Experts of a small language model.
Size: 13 layers, width 384, 143M parameters.
Experts: 32 experts in each of 11 layers, 2 picks a token, a softmax router.
Below are experts of layer 5 (counted from 0) of a mixture-of-experts language model. Rows are named router (the router's row for the expert), down (a neuron's output weights, with its number) and show model dimensions 0-127. Each number is 128 + 24 x the weight over its row's rms, rounded and kept within 0 to 255. Numbers have three digits each.
After each expert's rows: a language model's description of what the expert responds to. This comes from a sample of Wikipedia text that the model never trained on.

# expert 3
router:145141116113143105121164135099160139123125151136121091136121116134117130113109138122160135136134107153109127131106116191072110097108114144114136149154120159144132111157115107161109149183114154137096117115154113085116153094175157109094135118165140081166128097124088124099131128144118129139170141144139111155166123140094159152118122150123145118204129117096122134124141133111146119111111
down0:155157113104113151197114105108111114110105154163139136146121138099157116142124135123146135100085127119129110119116157094092126083140113129135149104156100138127129161176112147133105122133093129100114125103121101106121117137108143142111130138158138125118109073170150110136164111131156094132123112122110166139102123098128088139162158103087156129164144137164167162121156117137093146142140
What it handles: List dashes, name starts

# expert 14
router:114112137109171137082128118112128168092142119080132163148122125113121128095098144146153125125128110134106088118155139102087133180119101131160100175133149151158153133072135103102130091154118145105097106102088104138140136071141119067132151127158080110105065116114136103112153148120099128123124171113138112119109130142170100125131108102186142085140096088138115141122120124129172138119127
down0:112122119151146082092080107146109127092131119108088110174084164127168134127115082151096167137111127176114069145138112117064141124141118156174144119150152142089085117171140151107135093107122115135139168141113140147130141124132124109158111112127151108118129137114122156154124138140135139077136140128125128127097124116100154134139116131140122104132143137130146110057119125120112092167110
What it handles: Word-initial prefix pieces

# expert 24
router:131190141173092114123154165092178110091132160139130160088142139119112131155138127120134149129129160126140129127114135142164136156113130161108117142139112156147099175153124123145127113127119147136129179106147121135106156144169103144117087146098142098137134127155159161159112124118132133100110097134108101150100131129134104135144154095129145120128116089121112137148130072141144119125159
down0:165140170133100183158123191108150143085176141118071117158144093169148149148116104132136087162127112142142140102151111111128094161096126124147121123138144162128079146119126138129148106112140103134165152120132175135109118076132173144142116148130148111150126123094133157162092129123149105096188120113145101106137138073113112146147140138112160120157138096122096111114113137118120138124114
What it handles: Common prepositions

# expert 21
router:090154170152086131130157148114134124137137137122153149146136146124123129122135133143135165158144146144125169150154119102191149124145117128138164146145193142140098156126122127071136116129127100101125107105091133121172131091097115117105151144129131118157113151114148138110118134091112099144127114134119173178097112090139083137111124131108196117163117121158127122202113133127163124129110
down0:095158141115129157108116123100097157103135151125123139118110151129115113148110138119188146160117132129092111108150148174117146143130106128135117121110109132165137150133173102137108145094092141107121143133118096137141120075141134093116139104106122150142106167105174115142139101147149118160145141110093146158157107120090097118110105140137107129167085118119102122127107096173129172123154
What it handles: In and word middles

# expert 15
router:155138143090129115123123147173153113118087115083139093139099129116134109155137158107159112161096132173146173142122106097159081091154144131107116127130152117125090071128131129148104152101114073127101116154132154136151156107125117128170135156105097131127108087135129150074094149132114147153081081111117114083157157150103174120174141131119134135165158140137140147140185157108107149108122
down0:153104124105156062164135120138169146125138112121120141101088120132135147117111145145115119140073168145138113146146124155127142106120071087130101161109168104141142167114126166079128145124141139118139155115154090161156127119120192127151120172115088152157137145071174105111169114113129125113114121092158137111144141133149102122166147155113128130108121095156118138084130096133117170096124
What it handles: Personal names

# expert 18
router:141109147142157163152133098148126103163139119137132112129120099120124130132131152144094104131124084119127129124171158148152137111134125122135144091142106118091112136142105128134178153133104138088055114152107115136120093147126162123140138123128101108165119158155109141122093132157135133113114136102118124106134130108192132138115135110108153152122121100096088129148163139092140141110132
down0:072119133153131153143126153122153082161161086128142119131149111175106165145119144118125119123126116135118124162164159172115170139147074170141154113182126172151110145146141134126122138111128119128149135124090143109159124125141116092173156102160114124148097130156115124144146118109125148108147131132150115152110147122159097107147114135143100121061121115129084103131143080086147144166124
What it handles: Periods and closing marks

# expert 12
router:105146153105159169135148149141155119176094100126071118124170136137130125118179168115074115126102100140129107135100123121151138124120143125102143167118133095144136081157100116113115153158130121146139163117163105149133114142136085153101128088118120134123148129094108063117129103134087110074146150098098122143170137123098117102159144123114132099152114155172158095148113113144132128125144
down0:134081175121108121111129097135150127147095140100146069138138111116149090134121149073152093089136128096098102139154140086135123128090126119176124177120109122122141146144067087109120153102139102078137124094140141139108111107121123129150131159107129137127161144101108135135141142133089110145114178103088157116113123106105116122115105154112125107149118155093082132155089128138158135143114
What it handles: Final name letters, symbols

# expert 1
router:169136119107134157126105108112129145163088098174155157162124167118121139123119150180123132110135147103141109171138132131121086126125118176161163132171104118153105145162118087107103119124093121132142138160155143106112150092146157069129118089143150109098143091097133121071096171161118121128084148113099094149151135156133154148103133110141146100151104133139142110087120129120128153075101
down0:128119163145088143155112129144099173111113114082105080165144142092084156158119212101143104120161110175152144123115131130133083116127137139136144090097134148144105132081120147171201166100121113124150160141115170106139150131143101120146118137122120111168136117155115131109129132132163124113131133143123144163132150142086150108135138138117135182156101129148139071094112132083153138126134
What it handles: Numbers after space

# expert 20
router:165123140089150143097127115146097124109130125120129168166130140137112139118097140134115149152145143137113126122126152095077143156134143130143118152114090108120098101152152114140151147157135144159082129146133124145134156118119135110141120116100123107099143084126172126169124159138123138129090077125191118121137142157099128106133103165130073112139129137168122148172133123145096125104170
down0:106105094102073157115156127144136124168131125139147114084105128107151129163144146127146132104097106117136154118153120117119087103091109120124120126078076127117138090131132142140118134157132165112138125110120137110137133094123081119160145123140177166111131083112140168104120124134080158126165114116083140122160111116135169076114121147159105101112144136111115137119117078122145103135119
What it handles: Function words and conjunctions

# expert 17
router:180108114130089113161151124101121103119157124110108121091146139129139143125135114102095170130151132127135154093088135151127108124113130139119102124136157107170137130151127140130120122103147148166133123121085131074101094142129118129190137145102158135069109152145089139143136180129146110159113121133109120114132112092085115162112166098085120149122156134137110098126142115173093116106086
down0:172110106112143090119143123111143141150103123126132154107083096123163159147155150163103116055093184107177113112167141110145110152115060158126131137155123120103174162116143162095127185106111137167128138129149128121141143115165151134121118125131128127155098165108142165112106159115141142119160110130147151129114132105118085122119115161126132124102120150155122125111166119134149159128110
What it handles: Person and role nouns